{
  "n_layer": 11,
  "d_model": 320,
  "n_experts": 32,
  "experts_per_token": 2,
  "d_expert": 192,
  "d_shared_expert": 0,
  "activation": "relu",
  "moe_layers": [0, 1, 2, 3, 4, 5, 6, 7, 8, 9, 10],
  "router_score": "sigmoid",
  "normalize_top_k": true,
  "routed_scale": 1.41,
  "balance_loss": 0.000601,
  "balance_bias": true,
  "init_std_router": 0.0223,
  "lr_router": 0.000463,
  "vocab_size": 2048,
  "norm": "rmsnorm",
  "norm_eps": 1e-05,
  "tie_embeddings": false,
  "optimizer": "muon_variant",
  "lr": 0.00688,
  "beta1": 0.95,
  "batch_tokens": 65536,
  "seq_len": 512,
  "train_tokens": 357500000,
  "steps": 5456,
  "dataset": "wikipedia_en"
}
Below are experts of layer 2 (counted from 0) of a mixture-of-experts language model. Rows are named router (the router's row for the expert), down (a neuron's output weights, with its number) and show model dimensions 0-79. Each number is 500 + 25 x the weight over its row's rms, rounded and kept within 0 to 999. Numbers have three digits each.
After each expert's rows: a language model's description of what the expert responds to. This comes from a sample of Wikipedia text that the model never trained on.

# expert 24
router:518545481503527501482490483474471512452525505500502472518541491539486537485511495538514500494479519460466498475537498467458502516474481484493474461453464537503491495519482496517510473504531456508513506550461488468510492492506492519513494520
down12:503482459539451505518511508471460482525510526494486473499498529527453470493488494509501485532497525485508498436468454437499554476533502493466485533471485480509515504496508517501468492453505483507489462524482481504521549482455512475478500517
down13:528497525481487500504505481489476472506457498476541477492495569480525459519475480550483505473493533501515512528484483516482564529509488491469505489553516517443513471511522514528499501513478530482488515498493520510497487481498479465521468493
down14:463488470492522495490505508536481524473495455506507468478498518479514510483464521462517502466484532514509506494502531490548499482483506481542486490528497507488517504519451486532498542511514482498494534513480508477522400487490483462484470461
down15:485475537499527489508498528527477493479542477505504518512516460482530487527501525550485540471523530533513488493517513525486463503547564508475497459486528504492487480550558511470494483531482494536522540515521526532480484482515497472505519478
down16:508483509486479507503486486488532538471514496515500463453498530482467484486488496467493507509478523537486479495515486466486479524517542474495525546499493478522558470502475493520496500514526531512506485513520480520493489507500465490470495492
down17:556557495488506504487486508504539459491510492471513496528495471520510482496512466491453547524518502469521474509455517472504470504523504467451509478541512514502490510536477485513471541498488565468469489486476485444565533506505482529506483491
down18:491520454434477502525549451460452516506472536523531507501513485486532475486431527526467459537485506456476509507536500500477490498554536515490475521513494501507463506493527466490518522473471495482453526499533455496465534472514483477461528517
down19:474557511494440518513499494469509545507528528512518532508539506495512463548515468496494470531527540476489510503474479488520481480517517478498486516488490554516480506476531499501523516520555495541496539514514498485525489529492522471522508509
down20:522522515492488495509512495504517515509469477509477505518503451513484498538535531498530493477515459483456490512452518496489429558505484509469479548501464509535520468521481500520469512566516505506497473482509476497508529531475443514546456524
down21:538473500476502472479497494454447538481516501528507555492515485494549484482467503532501532455502503529505506491485499479505511505514515500521512509481486467570534507474474464470506492507461523489490472473477517523537486520504491486509478495
down22:473522485523481484495484530516509480502551527483541464509547502482472510513487506466467493539511511535441442467453496512527505529501532509522497507481498525482461505546466487530457521495493528503477465497512471490491470536477480494534521493
down23:468499462479484509509505492552501472490490476493473499485499481542551515499503543533531466527467481497508494503452456497515519521512505489472502483485465473495487442469476502525485535506520477515497445478516467511473468535466500536500508511
down24:479461495521502483494505501525529476422479478503506500435502506492459547469562468521513480500459521511482464512473449473471508491558482483499548486502501525488531490479532519500462487507498520482498500503496504512485464490515473506504491494
down25:499525534487504478480461477513515482496517521458486515504472517493506498513471526511477468541513511505516499492478475502484486485493532528505525486484522477544466537527439505485472489500481518542512479497454449508488495523478507541503484506
down26:536549460483491481512505476464533511451504493496502517485472515494503490527542474493506500538504508529538492539491537519512471526502459517480577507521478491508499511525468472505507522453507472474460494529474540490524466473491452479492469526
down27:495502561535517474492493527477546489478503501485525463513457493518494517483485509517486476534497537465489515499498479536523478497536506480480496552423511498520536486528504521502499472488530493496507553499502511520425473481475474448530500524
down28:489473455473515494497495496534474516519491555499471525496520502467521479490509465520475505479489482515515510522510501502513524477518485482507570490463520451496498514498504522549519478476515511527507474478507529472484456484544517479506475534
down29:525438511471502537507527478494465570479452535481464554498557507470495475473515552531455492487486508468474518548484451494552500523511525509526530534462485448508500505463506522520526510560459509483502501476512473501498472499524480509513484502
down30:466489510492472485519431456481490499491495517497498474527476459494507492512456513463504524496467509555467490483460496472483512514482458514516480503491533561476505514473504505524512509518524529486527512472539484518518517506468513526511482512
down31:475516518503487459519462499488528497457542508523480488463501531493517516501525539480453553534564519480504532489555477490499502501424500502459439508521481494510515513485551494494474466486476524494474444510543501514496474553492511486493481513
down32:481507510522514507459485483531505508520467490531498509536532529488493432519506474466503492513497496508460541482476526517496455493552491497490538505531469499503512498474508495500510488473465450489551499480547556509513514490504472446477525472
down33:501524468520491539509508524485471458472498514519491519530507503534493502517478522531492482518502512522486530475518530490471515512512510487524529487484505508476526529467508469576526524530497488496506503460521534492501484497507475546449513465
down34:466513524501490513536454464492502518473550472521506589521509538474516531459474532511475508519507512531498515551458467490505511502465444513493500518474530477509553506460506451489485460486540540443520469439500518476486511472497482546468472515
down35:487496502484500487510521515543486520508526472507531505492457513488451499418514531496493525548465488501492489468504527516531524498506465476487515464534473496539487444509513491562514489484511526447520521474520495463493504525466521494524474522
down36:512482485518491494505488534464510482498493522482501488499476517470526498493538496499543527459498519492537459511487483458498481510459497470475513484515556480539508455486497491492495470463487505478518506494490489478513540514480552482506477484
down37:497511472487520539517484551474465529486516527482521481496490471508487517465510537532475518532510526469497471524513503521489462512454499492508538549479469520535493472543486470499496537517473524498531523468491520511519512528513467474539531474
Description: Past-tense ending ed, especially filmed, and function words in, and, for, with, on before the or a.

# expert 15
router:473510492485539479488489502515509518469509521491485499538515451535497508479533508490494466450459519469490535543546505501483501495467467463530524500499502489481537527483493496531507468529520494471514465514461508456488487486484452495500459528
down12:527464486505486472470496520521558537532485525481530499509520482496507501516507524465483517513511524548490505504463465519522517495514504529498497501466523451495479522474507499502466482482499522536482478438477495468473476554472489495474550501
down13:453505487523520511522500486550488502490510433503502523501482460488465508496525525504470530510511509502493505485510505494492533500494514501493467529460496472515490478484480478494513515468562483534494476522513504501495499460498487504496481514
down14:494487528478490553477494508511478506548485473508478505491538505501476441545468487522475481477502502504533544528502491489485506476497544518499511509484512502509535504496509509487471505474472508484495558485505472507473447524469493475491488476
down15:444516503505494504523518504526495485552506463503489498508483540510459524515484484542548569465566521508517501479509473475507512492505502511533520510503467524468512498439514452508504513494506500474508545501512498573506523528526469465508486481
down16:495519510501455485503496470497519498503474523506503533489538468479511476531508513525473492531490513484519523496490467495514510524511476468473523495472541489522498511524514464502523523470537470505493524512512544492526537536558485475484466560
down17:492462483510477524520492506477450474441496541473497506481512473508448494513474476510522489463560516472461514520496480519492527524537544445487557512470487503483503498510517500472472512507483542553507463483534482494505506489524503491531467523
down18:476492527520506481494503486506443494492467521484472515513529473507513479520499507571516555507524511485492473468517470538519470527497454546534490486461512522520501534471511489512490491527507502490509512496476534544549507495476484504502480482
down19:491524481500510532505481489534497499494490477470488508497491446487549511488510499509508511500416446535512505500493468495483483538511480452508548518511464502464479536494476507479468517462487473494509484493506484506528536515557501545485496529
down20:512542527512556495491501530531512521474468499499488463532500511493520532489528512530534507529495527530489505504471476481507516463510475502495532523496462504513500494503497461504534476507450484489476542480509516482546489524479474541537521502
down21:469490455515491486546514487518472506482505506534474484503482515511472472517501511495547511501497510487523543502485492459509525464524519483514524505500465492473478485489483471519505502500481494472485498466496545512521484515495503524457436472
down22:529509483490487464501463517514486505501493477517497490523478505481508558521486546501477546498454487537481505469507465544528514478491489497504519486520469476490494485506505496456455508515528514496480495513473490540526503490481524520507479473
down23:488523478507531495525525535487530536530497489512506513488508510512517486511453493500509503482493503478509487569506474492468531511483488464482492476466488518428457495528533522469495535551521475533468509483506469509519453501507471468507517509
down24:460492537475497482482467457504520479502517493503473537469504508512515467497491516454540490536486539544505476483488511501493495492523495539509497531507539499499493491489492518487475450459539469487498491487511530484535501487483503486478472471
down25:495484508506530529529480472517508484553456502550511448515540497511533527523475514509531499486498522525523524476530489481537549496496501524512472510452478467504496483522476541495514512472487497496479510479477538474531490488521496471525546502
down26:517490467500526529496484517506519499501497516508509496483486515529476518574500498516525532485505512472458489530506524495541462516517485538492492505497531501513494480470520481462547482478464526503470526522534491510496438543490485519549526497
down27:517488484497477520515533475523489495501496503536486490480483516527513520470491504522486536502465473467453492545481460493514536540511480518524485509514521484517495462492522474508511545539491477512483462491509501481497485569519506528486578518
down28:517480504489518502502493503475502528525523474502538511492489516489528498469514501488526475453459542509524509503456516461504495461540540557527522499495449508535493479517491484531487495463478498479494498503561544558508499564475523505445566504
down29:539469486535448494519530551502516490499537501484489464495510486539528469467514508487536494516540513501525479504519477484483464509519439470496528482536511533501503554525495485549538456496500467516500489540478472464525499511457503497517496527
down30:468520480518531486491488522498524534497479475471501502498480491475467514506533496470521466529474446531520500485490514555528455484537516535526498543504514495503453528487482467554505498484523507529474527542530504491479485509518490463499481492
down31:498523469443509530476518521464499470521468487486512510484559528526509481467477497502478506486472456531450500503480524518541491494483456517499554500504523533492490492484511509469530536491476447514460470458536481490474512471511503509522487520
down32:508503505483473503486465495494476482520521499511511463505539516504513516544499496467487522505461534510467482499491491511504466463522508521513536550502492504521547498550504487483508501467489516532487516462500457540542492496519464494515546539
down33:490492500462520539484473468501527472492518561469495512494501414527491468539528490565499480457486501507559500519491525477542468524472502512523472474481519490487509534497493532471496497524522469534518493459525518492481513492512488453498509502
down34:508475548480501509481486519491514476547498494436527529450518503484451499467491525503506458495462503500490513512526537468519483503511536512475516512531516504516495468479529461507523523553439494511538486452461485499485495466492501500500475489
down35:489488494524522516479510476496540540500488498467499539503527442504497505480515465496502521469535507456549505478520432464493469460469474441508475470489491492509504550486516456539520494486505482519524533523495485508499474503524485497500484481
down36:511498514455490480509476480493500460492537533519529498498492509549511487505495511498477530523526490517528483498510479516486526542487517512505483550528534509528476464490558466464516502504519483538466471475494536517544501514486500487491545527
down37:450519496510529492487516495508459491515509476525491463479465435508543516480465488510495548524491466512512495493528502478525462496466524498539503535475469530490505503528488477530527504498502546491492474491471481484466483504508526457503468470
Description: Word-final suffix pieces such as er, ar, es, te, ated, ers, ant in smaller, greater, Southern, Alkmaar, subcommittees.

# expert 30
router:499557478552519478496507480497480521498542506497518478491541457493455489489508515546460495483438509504488534531513552460527524520503487472539489466510450507524516520487494488511492477493524485470496484514488501461506550493527493465455461539
down12:511512493549492519506512509506476483510514453509499453478550512546533517493483482470537496487525483522503478480545532534468483533509455489521482544445516519491525522489559466499489483517484506512504484532484536493504459449501519519488497499
down13:517526512496496473486463516478480517495520531511504482526485492442507469511526492495519531480492512510502504520563473482515499542540512473508508468529500512528505502504510471456489468469480539483501492513538540506550467491526527442463518489
down14:500412508469492506515477532515493554500542507533494518479492545469463496463497453505469511481469460532466472491466524464472534483497462476478478493477485495493465510455474485521481473492515529516481529472489460507520500486518491472516492453
down15:487503501533539533536497516445511515464528499494489494501487529530524485540517505519490486489495530529517472479509512501507505512483503513470521467500536479501491466507461520527529527525550487501539497508489550472496517467479486429509492520
down16:494474528518463530470514516478537507546541518470464497479508483459499509482517467504489530518523491491489475444471497522481458518512458467480443498497534489480552504492484495447544473508519496538491448498477484485522485511504481480524467504
down17:547510494501480485523528514462528481509511477511497491511495512461502489494517532500494508527499516487535543556504541492502484493453467517514492529523539439498459473556459480536541493534498487512482511518510514489520501500523515545516476528
down18:480472495528536528511491496506524538523446450501494524515526514520512534503546497503516458461550538483524527510496508497525536475505518518490478514503507478520490503518492465510466528486531504445457501486488499502452473497497479477477513494
down19:496514472567539527474493504520491488536514502472489535524486491531534516477495507455487482492483499512462499566502530533495496515515549467502500495491473495482517497461453482496510519463474533485527452477501541508529510506468501526523489508
down20:464516479509487476487467514536524484523473492541529497542535534471462513483531523490475511523456421522512487485480465532489492494495490466506507453526477465495517502550500517451503559524501463455534533465475547502523482503496505476497507491
down21:525506509524516466510503539527487525508523499490502474487487540509517492503464515520500511523490515496514514486469524498452486517478506507524499522459476492506493528466489491515529476499545490455449489476459503458517505515478556506518492526
down22:511515509497481511501556480458520511527558515475471550543488503473530490481484511519540491515504518502503500480487492515547526496497503485514467524428504502501516459493537496529490481501495466473480460512486486521535541545499477468470539506
down23:484499541536483490528542489500497519517511509514471548466484477500462507484503512521488487493501508494503534525472464496517473517530505526525478484498481523505527572522485508468517482439555499530481522525467500491469505515509526443521494461
down24:480518515545527506473555478497503431497462503506490480520502497499506526472493500469502502498549499449502509548465496507493531497469511493470478533528544516474524464467476518484514560516494500509475522473488502480520505486475541491494503458
down25:503513512467508445530537505506479514515490466526500462525543522501534534507513527510500463450508521503506477472507498438484487477519477502491489469502524529489465506466506495503474541490501530472505494492466492487489479475462506507465485485
down26:483530557471495475478521538541484504488490495522461457492522469462494524498477525509534497512518483474441524482501444536508512510482497488519511452481496515481473538520502533476499531512527439494488512491527478457497465512491488504496528517
down27:555507507451497520500485500446538502454536486479529483434497472479497486491478544453473459492488498498504485498500536512486481469561544512507475497482494500473528524531488472501443503551495486484562521541468473455522499439488508490475518486
down28:484456514511485461536506442487480500506482477478463537478462450510517539509486504516495496519497498495515481493481451469459503484534537506484531500491514483523508518488468538493484474448461506484494479520513467489465458445533510498534506519
down29:513500454515534513477435517510504522458539511528463529527445519471518504514516543518503492475494500480500516509461507527478480504495491530522488474561497491507487482496504533537515506467520422510508510549487497457511526541507556483523478480
down30:501474497514508513496449521490499498531508510528482490492487478547511508480458510507491550480536509472502522490539485472483501517428498517529476491542537484474494488482522553475524503510541504492520501472453501506468462546505496502469518486
down31:485468457482472536495487514498526530527496465475505518535481487509513474501502463489507510499461526508516530457495516516508527495501502539466485475559503510456459525494505540495486453528517495493473485487529494529509503472547498512475484489
down32:512536492489478516509483478491511509489466484473513508517507493526528470465522491530454520492495524489482479525522496452504539509498484477495441521528492497494531554506440570555511480471475528485483461463462498492504458497482513475500503533
down33:465491547568500511514544510498498496520515476486501504529531475538501489518511499456457459553522462482490516490504519520450501497514456491499482512486494523515490505459528473506524507492503526503490479462519498480483496512501488507537487473
down34:507531466466458492546520491532476476501481548449459513535503458491493501525516481498477492513540470504520489533522501549505548522481537512458518510451537479525479503518478478505486441485521532483542540531467512506505499486490507471534455490
down35:469486493517499519527466490505497553501483505502475493531529527519489533529491529462500518481519510507559501503508494525530450475555496494488516528454494462513496517487471519474488517476511541463462438512458542455513500495499490521541533506
down36:515480484428477496507478498474540514482462464497469509458514532472471489520511501472482507505481529484502533526515515518476550548508530535530488488479498479499518510464486489528480485522513527497538497535495485499476530489533536500447515524
down37:450489485475531519526505481479482496516489486473507530540524497508507499473520535517470493484517523489529497521510502473487491502470527507497531501540512455508525490487506522512500521485554529481503510486481492529566524514463480496465473480
Description: The piece al in names and words like Pascal, analyzed, the word of, and pieces like u, l, Al, Mar.

# expert 6
router:518493443499516516475493473497492473478488470471542502530479497520507516488497483532483496506421513482486468495496532489494520556495467499514482548508496503513512565501472504512538446470510514471465513497497521476464512490507457513497468554
down0:451508460523522512469508518491489460491495496482492540507484494483512502531519501491517507500501486471509541516503487522499526457522480507531499515511498466499488464477518552501524508461495526515522478533510486471454505503463518476532476477
down1:533475442534492520528508477527501468440519468477532507476450506514503460469521504554515503497496519483494485522529473490490508518567535515549549512497502517528503510492443537491519479511489524510465475463507514469488507489483492494507511468
down2:516502502491488441524447514469442483529483554467508550505503484502464499495499531488464557492522474497522482482538525486545503508484509491500477465481486511460480484497488484487485541510477530526543470526509512512517477513489499479536506494
down3:511474492478534486530515514482489504518500459557476485479502558517487502515482521534527489464495507522512487464538462504533520497514471526459514484494504472491534499517524502488545464423484468450491482488467526484508459520482472558500499480
down4:504478493516498486523482538522517525527473514505504481518520511450510500458497520528485493450492478461533500532514509481504522501500481499502503497469538461492481490531531526498493495483505518503531478467481470483505446449485496508473490507
down5:467463511511498478489535474498486489510474539504487448507466530495531531466518468488490495501485460494513456527506495503478484468530462545546482510514452483485540490460501461528518499526518501522450537519477520520509502505465504525539533519
down6:478466468476537527481489493484476499469507501511536502498536540533475499513482508499511481526518472504465479497496481498507516494465499489466485516438519519464508520493489471522486531513466533493505492471486507457512505519457462508515559502
down7:506468522530527509509499479548486494468482517438499504490530512471511522505451498488460479496504479536489511487478498481497516540513465547494490558530466526509476559517488510537490463494514526515544531467480477497521498503467469490552550448
down8:487545500485463507508484488489509509469516513538491494514465487482486552481479513529492499467477467425470489490451515494491525477444498497562497455491477510495511447526515499483469481547528517467470467506495540496440511509480498458487486466
down9:532511472534463500488502514536508505512508510490444532492531487469505483522545530525532485511517458470497508478526464479512494524489478480510483538479505513502483534500469480489475485483503498508475493494503502525487539522499438497518497513
down10:491516519518537514458492517492501502517488504516519448527515507504518504457525478479533457521503539503506504513524519539502509527531495476486518500498482541527484468539477493486496491523470492468519511494454545507469507521449466557450520517
down11:512518442493457488471519514488458498520502486477425522469531551511480506492531482483497477502514494485456477477476530478520541494489480522485541523518517504528513444467500444501512516459551536521472505503510475526523543500472536475479491493
down12:489475545513485513479546479537532505553501491515492482537462489492550516497464531492456459486435494499527495488516448482484526507507508507493481506513491516505434517481498532522493520485532473500462492513510515491530531498476508500525480473
down13:509437502516511501530522517509511507545499515509513434460496473529548476513455519554525507479485549545501464475521521504448471474517512483520493524503479517465539480475466471510470512502487568457501523484525469493495486482504537479487521508
down14:511480518490486529480492549513491519542461508524510497513497457501477504548475526527526552486488500540544500466543516526500503523502510509497497544503519485474506473499492543535508514527474504467490532555483516501505544506503489515485491542
down15:462540494480529492466506512486491540499513491504521524534552494514444451435501509516480519499542492455510483481505553504558502504517491487497530506544516540536529511517499502491465499487496466519493479510494486448490494506540493477477529508
down16:504519505486488511535488500514454476493486402542506506497551472498510487494535513498504497530501454507444473520509507507466527514470523468518468499504510496507482531486476516478484496474524529513531513506508520483510464509498475509507485521
down17:516495532523521475509510503509474475489439502470531504511477493490517497522502511530500486498520506527444459508521514481495461519456465518466505466491475505502491505532474500505484546487519489447502529530496547552520484461547498514521475489
down18:536536490475515513510514464487501498520499506517493478500468506492510488479505490454509517541527452464495552453457490527440537441508470500471505473485538483479503526503514551489509503535529545467498521531497474519504497521491543473499470484
down19:513516549493495513494534489485553516512503485528483496464456519487530510519513504499473508525501496488525458463500531498423482486533481471507508510468496521473498494469472514515514462467515482530516503540543468483494456496513491495465496495
down20:496458505522547490509533529521505519486549523504458501493513502524447452524526500502506466523498515539470505537541479521511471490530534533526524470520501495551500542488504482493492533499470543498515527488517508501497493524521523483513506427
down21:487486539555526454479495496455493496478537520514510509535498488498475514537465524502509477530490470505493495484479497501502480537495528513475496435476516458526498472473505452509516493498486474527494505457459479497510561529482537522481487506
down22:488526501537519530509518494444491517465505528497505511522531477473517509513449504520503525500506494533475491499538496520484493465507527494488463486475504509517452476554541490499500485507489488514493462503489505522519484484544512520483511517
down23:557512524475478517448452490508501524541513511520524474491530499501505516519508457499518481516483516513488493482514484502482506534518488466475504540513529468479487562497499547474468487545549490511517496486502510473481512505492502468511534523
down24:512491532459527493562496553527483483524458508490453535501515475497497504498466495523489502480498503512501497493542499501465538449499508531537481516506488522474490530496475476487487573470537544526485513468477520498512465514478488569471485454
down25:503492528470499473525520495499514442493513478462500514516512497497515475451544513505532498487525559527469510487499430502504475492478542476474457485487482488472506487545538494469522544520517506507452527475507516472500490493507466492542542494
Description: Middle syllables of words after p/pro/co beginnings, often o, x, os, ver, as in make-o-ver, Pro-duction, Braz-os.

# expert 16
router:492508466531532467502493481511489511470515496459525458491512496506474508497511503533498479498458519460443512522521571466479529520473535492502501487467456507517521498501482521493508498477549479472479481517479511482464489506532487441489451512
down0:486507496503478479503501507530458514581484508479521502531495453519537541531508592479532483513498491468534467499457512531489474520510515460535496495444502476517509511489541449493495460517486524521508504475498493468478495502512477534511487515
down1:522520454492501446487511483493476480503497449511504477512460469469510502563515514508483512507530524502488495534507466508525467490492500465485531499513545467501501543484516499500524497496533504481504478459480524508482504478505475478497476475
down2:521467523495498527525512508495449497532566493538476489480518491500512493517483475488467505463518502513468520455487558506485495499520501520537498496474497476501488494514492487516460514539521519564501492510532514505498441485464471508554487500
down3:515507470502526556521494511467516470505542507537496554503480457515486491512505509494501506511495479508508507496449467504503538484526526525491472513503525503443522523530521480493503497490462553482518549459513461529501514495534498502494534554
down4:440444503486506492469514528480533524462476478511504509499434506493508467511475513446488501499524498477498486523532565481469493467490533510484490508513545531517485453530510507491505534505478564514498504494514445519519529484520495495466475467
down5:505551525532519472500495540503465469519466516475504455497513526498485515467482470511450486494509495491522519499503487491500475497508531467538549487501470517505479531530450543507538553524506531531502455462514463484528546478470521485484484537
down6:491514554454513506493498527488523491506528520546490490506474511481523522529528500534535486470447503491488493520537481515517518490545489502471531522498497524489550515539494495510475500474549543515511491459526484497471511513496487520483445458
down7:500493461520483480470489494486513473511518492529448468554494553483487495506521507501522467525495543464431503502464502526492503521500489490485473453551507519507504482491517513487513553507568490490453490450441512503519478470451479440523505492
down8:485507461478499502493537532450496479511550474484471492515479514476528464547478499547475492491488472518482512492508525453522491503571491480489526487474479497500507478522481518497489463497450464485478480522484495522488488447510478496495515506
down9:509531436490471498481502512500513523526501526433528512502536509499487440520507510487463503535513509527514507518490457494515488549519522497530488481527470511511484514505487480517463461498532496463511538507523499481499530444509527449538481478
down10:481467500502517518496522470518513493475499444513510543432475482518490499460526505542495488455474495497495490497483517512466464491444538464500539496483480510502486546474535495469462479486502523464473553519507422485499510518484454513506524517
down11:502506502521537495490462540522507493517478482493514545503520549485467526511468509500527517463470504555506539488489491531511533521482512508491488458485521520507510496474506493458466544473491511505485477493511497473513487499498511510510497462
down12:513435470495505508515478522451495542508538472507497517531563527513510490543483492468502500561472553462510490472533504483497531479478510503503518524482555499511487475520518527421501477488509482509486485497475482475501457534496550525514502521
down13:498507565510504531496461462502530484482482492507496535509506490502499487481534509483490505546499524538516489459477452487503530509509487520508502535508440476539570513516504481454512485495466489479538471469506480508523485506513495464521493478
down14:484503536486502483486482506488500485506525461524497510530475462502494484473535558498515505517499475503498504475555543514503496533493478454508558525493514479552529461481509504480520476461541494522480496495507474495486525503497491491540529493
down15:497495538535448481478560495497503502538515484510504534476492520496506500518512522499519506511516465504502531562467512460469513527520494486518485499507495559506520514493493545539472470516521495523521530496480487509505484517471480496536500562
down16:536487495528546469469471491568503523531500471504479501493544509467497527458477519472531483524501487511477517514503469518539520501509514495521449525503450511482499496510532520476474522502484494454463476492489471512493515519520551479533531502
down17:466489496536498480523474482515483530485498495487487502489545460517491494520478518497504497501488491491451518483541460537525534507517542477496458458438512467523503470516490532499540508488474493492447541546500501496500516511485504502487529492
down18:484531479494538507502473505503505502514486495498494507531483560488462510501534547479477472510528513500437490524532503519482488453489511523494511480487510500457510464478519525494529502504518516454521495492507518511509538521510478542502503479
down19:519510514463486500497506476485536503474483498478481470490488512449513469453499448518465465535483532503478465487509474497514514535511555529504523496471476477510508492536473411525514506514491484436484554492461545491490545492508487504552494528
down20:490484482488502509535518482511452473465446536462514481565530478516511543500466477516521509471471455501475503510510473494499528442514500477483500505511492547511519503468520487536516560515514470494517491515465441479512486487491525511498516545
down21:495490496501539468468517489514498463519490475505498493500520492517474494521532490527505529472481515464531527512505512468480493482454552469482482543515507475556487477510501480514482500524484492484501516508487521514490502482488472495531496502
down22:492493538506524524551534485492495527500465534486483516523472463493519500502484555482490547488510482510498478533487530564529507527468467482538492509462487473488494509495483480519494524489481514513519482494484485505528498546466540473458491489
down23:514489490484480491478486516512558511525490497522500595491537465488480527477534538547520488500549510465491497461475529511493463517495472475505492478480530527471496524476491489522499505496457484502487512485483483509501455470503481499521474500
down24:502501492521511538533556480514508536510492484464533494509538495525494481464472496514483458499521485508475488478502524469487497489468503523527470502484511526527521515522488517496532483515485510492474503504448521462535508486468516528509504494
down25:562489522498533508504492469514506487521520515438488447460504482481500474491505512437519526488493525480519508493492472503494494491514512514506506486515484500529465528510524502525530522495545498487482531536463450508487514514463515528520479540
Description: The connectives of, and and or, plus adjective endings -ic, -ical, -ative, as in artistic, pianistic, Battle of the Atlantic.

# expert 18
router:500498497506526484487477489520489497492456502478525491526497466493524498477505520543459514487475522468495538493482495490490503467473442479556529483456456485519490477507491451466517529537548494493481466524490527484475472498501463509458470503
down12:505500486474473495512558520481544466538523491490525494487510480509518502506516507493518517475499486489469511522520536533472470492487537471523500479530506501485486510501480465528480535545473509506538525475504495564495480490508484481482472503
down13:444513513468503511485507510498496491453468510534521474477504478488490518499511530498475464425548516493509517525497486457506458525462475448498516491530501558505470514500494526482481532532505473492512526506552537447482502507513479477529465460
down14:487508462508508520519521546521498506518508538494501508488506522529500461507532509537532503533477544509510481477533501480484497463515459475468515474524453530486503525501533483546491504505462464513512509503471463432506502536529543477491478482
down15:488465476487525472472521525528487537485537490505478502474515498520534576515548552513550498498497457485475497498504469467509517556465501477514466515480443525490479509507512469495512474460479537554481517422512530496513532469503476468514514527
down16:534454500429501483518518521508492478482481493512486494515527497495493497476542506441470470511503516472495549544520509514504471460497447495536479506503537553484470530484501493532500502476506517494513548518489498500479504488515479521547474509
down17:534517484552537454505498517513546513525466544497503489479512475484482491503470533500548520513527515496505494485510547519492525509483527523501504498475487466493472515532488497495499514505522531517489516493479508541498538506485510496525485550
down18:526482492501517535450505492491556517549514493521495498561489489475491495472551489479497465526459500481506503488502482500466517454531506555454545440498471524498458443475506477488504478480507494523473482485496505490521479554491466506462493491
down19:497519495502553526503518493511475478498501487494513508494494533479553462494507531471502531484518497535517493508509532512458475488498516494468494509502471544529493502511536496488485471435502511521527466548481486546461458490513498492489515513
down20:504484483469503504514494509491476510487481522505529512479501466477517484489513481498513464468501473477495492467455482452479554509512535526483534500465498514501464483503474479472507489503453526485491495524479473510543518465482550513480503461
down21:523475479510513525474502454521509470451501479485491475530501501524496488510498524507479452540476511491523516519459496481491482525479457478497496507463457501521477494522504490505476448462521513494522484482477545507519508528509575460539468531
down22:512508474516523500526526502502531548545496482480486521507534483522537466480514446524535509473510536472470515534512501472454494537507492504533475512484491467487502515508508518560522475484516496479495521513517473535502462472530512528531501501
down23:509544494510466509499519516495546543500491537498497498483480487467534500494507491538518514510522501449476510554508491491503469546546491519473500499490436486493494482549506511491545458487505474517469473522522453495496523521473478523549553487
down24:488479541484478535499496535520453519518513474540505477470440508529475516482497510489520497533499535515471509493500493500513517510507486466513452514520530536474535463456487517485486488462482512477493515507505500505537510472483483542477525513
down25:491452495509492466493511504526524492502554527538490548447505506511494503475485455527532449484478512499509492486517531508524563498497518493525550498526519542535507489497487502492476516455485515480529514492479457495500501521476530492501498461
down26:498491496518518517446564522446519454488479525513492494446513471530498518522522485512522471530503516487486472482531471481516481509503514541483456493493490476545500530470480529535474471483531509545504501482513463501475472495488492522523484559
down27:480513524547471509562490491515440506514485483510513483485518498533473498513534521519526503510508527541462476552468527503471498487472492519479459484548455489490534492502482531506497520503437496572511486551475493486491447492486527524508520535
down28:529526462525483491535483470487497467492527480469499526499498486496430557539510478533524415482491457466497462526486474484504478469503523462525473487474488501493496524535538503478508471514482485514489505523513480521493518481471557507462452530
down29:493503491476547537469481514525496504476515526506455483486510510502512538472468545540480428466468493503506503499502553475500476520500495542517541508499492488488516530479495529495482530462466500451536517486511525519506487480501492501500547494
down30:500448528527468485523505460501510478496512493493480527515509483479511516484472527493500505531516459475516495568505518496507527485523500516515448510532505462461486476519548537499510528497474507556488528509525516468513555493490521512463511467
down31:546544501464484473506501536518501504513559495455511521495503478517472500517505480521550495501547515498462482491467510540450492494532527460512507548493569528493505506480490509493499498497510503536504505498569488519502528497516519476496468484
down32:572512518496539481474481519489522520527530499486535470490514515482529490472531537476480458478500517513483526532507508492497509514475550504484496500519509490514528520471551469499511486545495475492485445510540489479457510472527496499486500497
down33:516500495486497508500496482554490442515493451472509469507465513469449510541509490530514508478495553507499500494438517474514499541479509519483486499501492514496454478468505522489527488485522549504512474494515501534527485534464500492542509524
down34:484520515509446491500527500484530491495472519493491445507476514533505503496508478515505489533488510516461476496537450484460497496490523510467531511511536519483507484576482530516469524489491517522459500519476476543451475537489543493493519468
down35:521503573511488531508508492476493471492443471477507493499545482515494510495497503511495512496471505513517491508500517485529482505507475499477464525541512485482498469584469529507463507490472486481474541535510534468508488509511495497530488489
down36:506514465499473477504459500514485493520529475540503498527495534511542509522495492506488528495519503499495509507532518494505499522527493552552521516523507473493448504512532525485488502552518519510488489519466491558516482533449540518448561523
down37:483500506495496485551464513540469501484513495482485480494467494512550497495541490460559511495503485492461471503493549478518481496468520523502523481482470511556545458526463494510525517473516506539513467499527506516554525500465525509480519559
Description: Word-final endings y, ing, ly, ish, ies completing words like successively, Factory, Mining, century, Primary.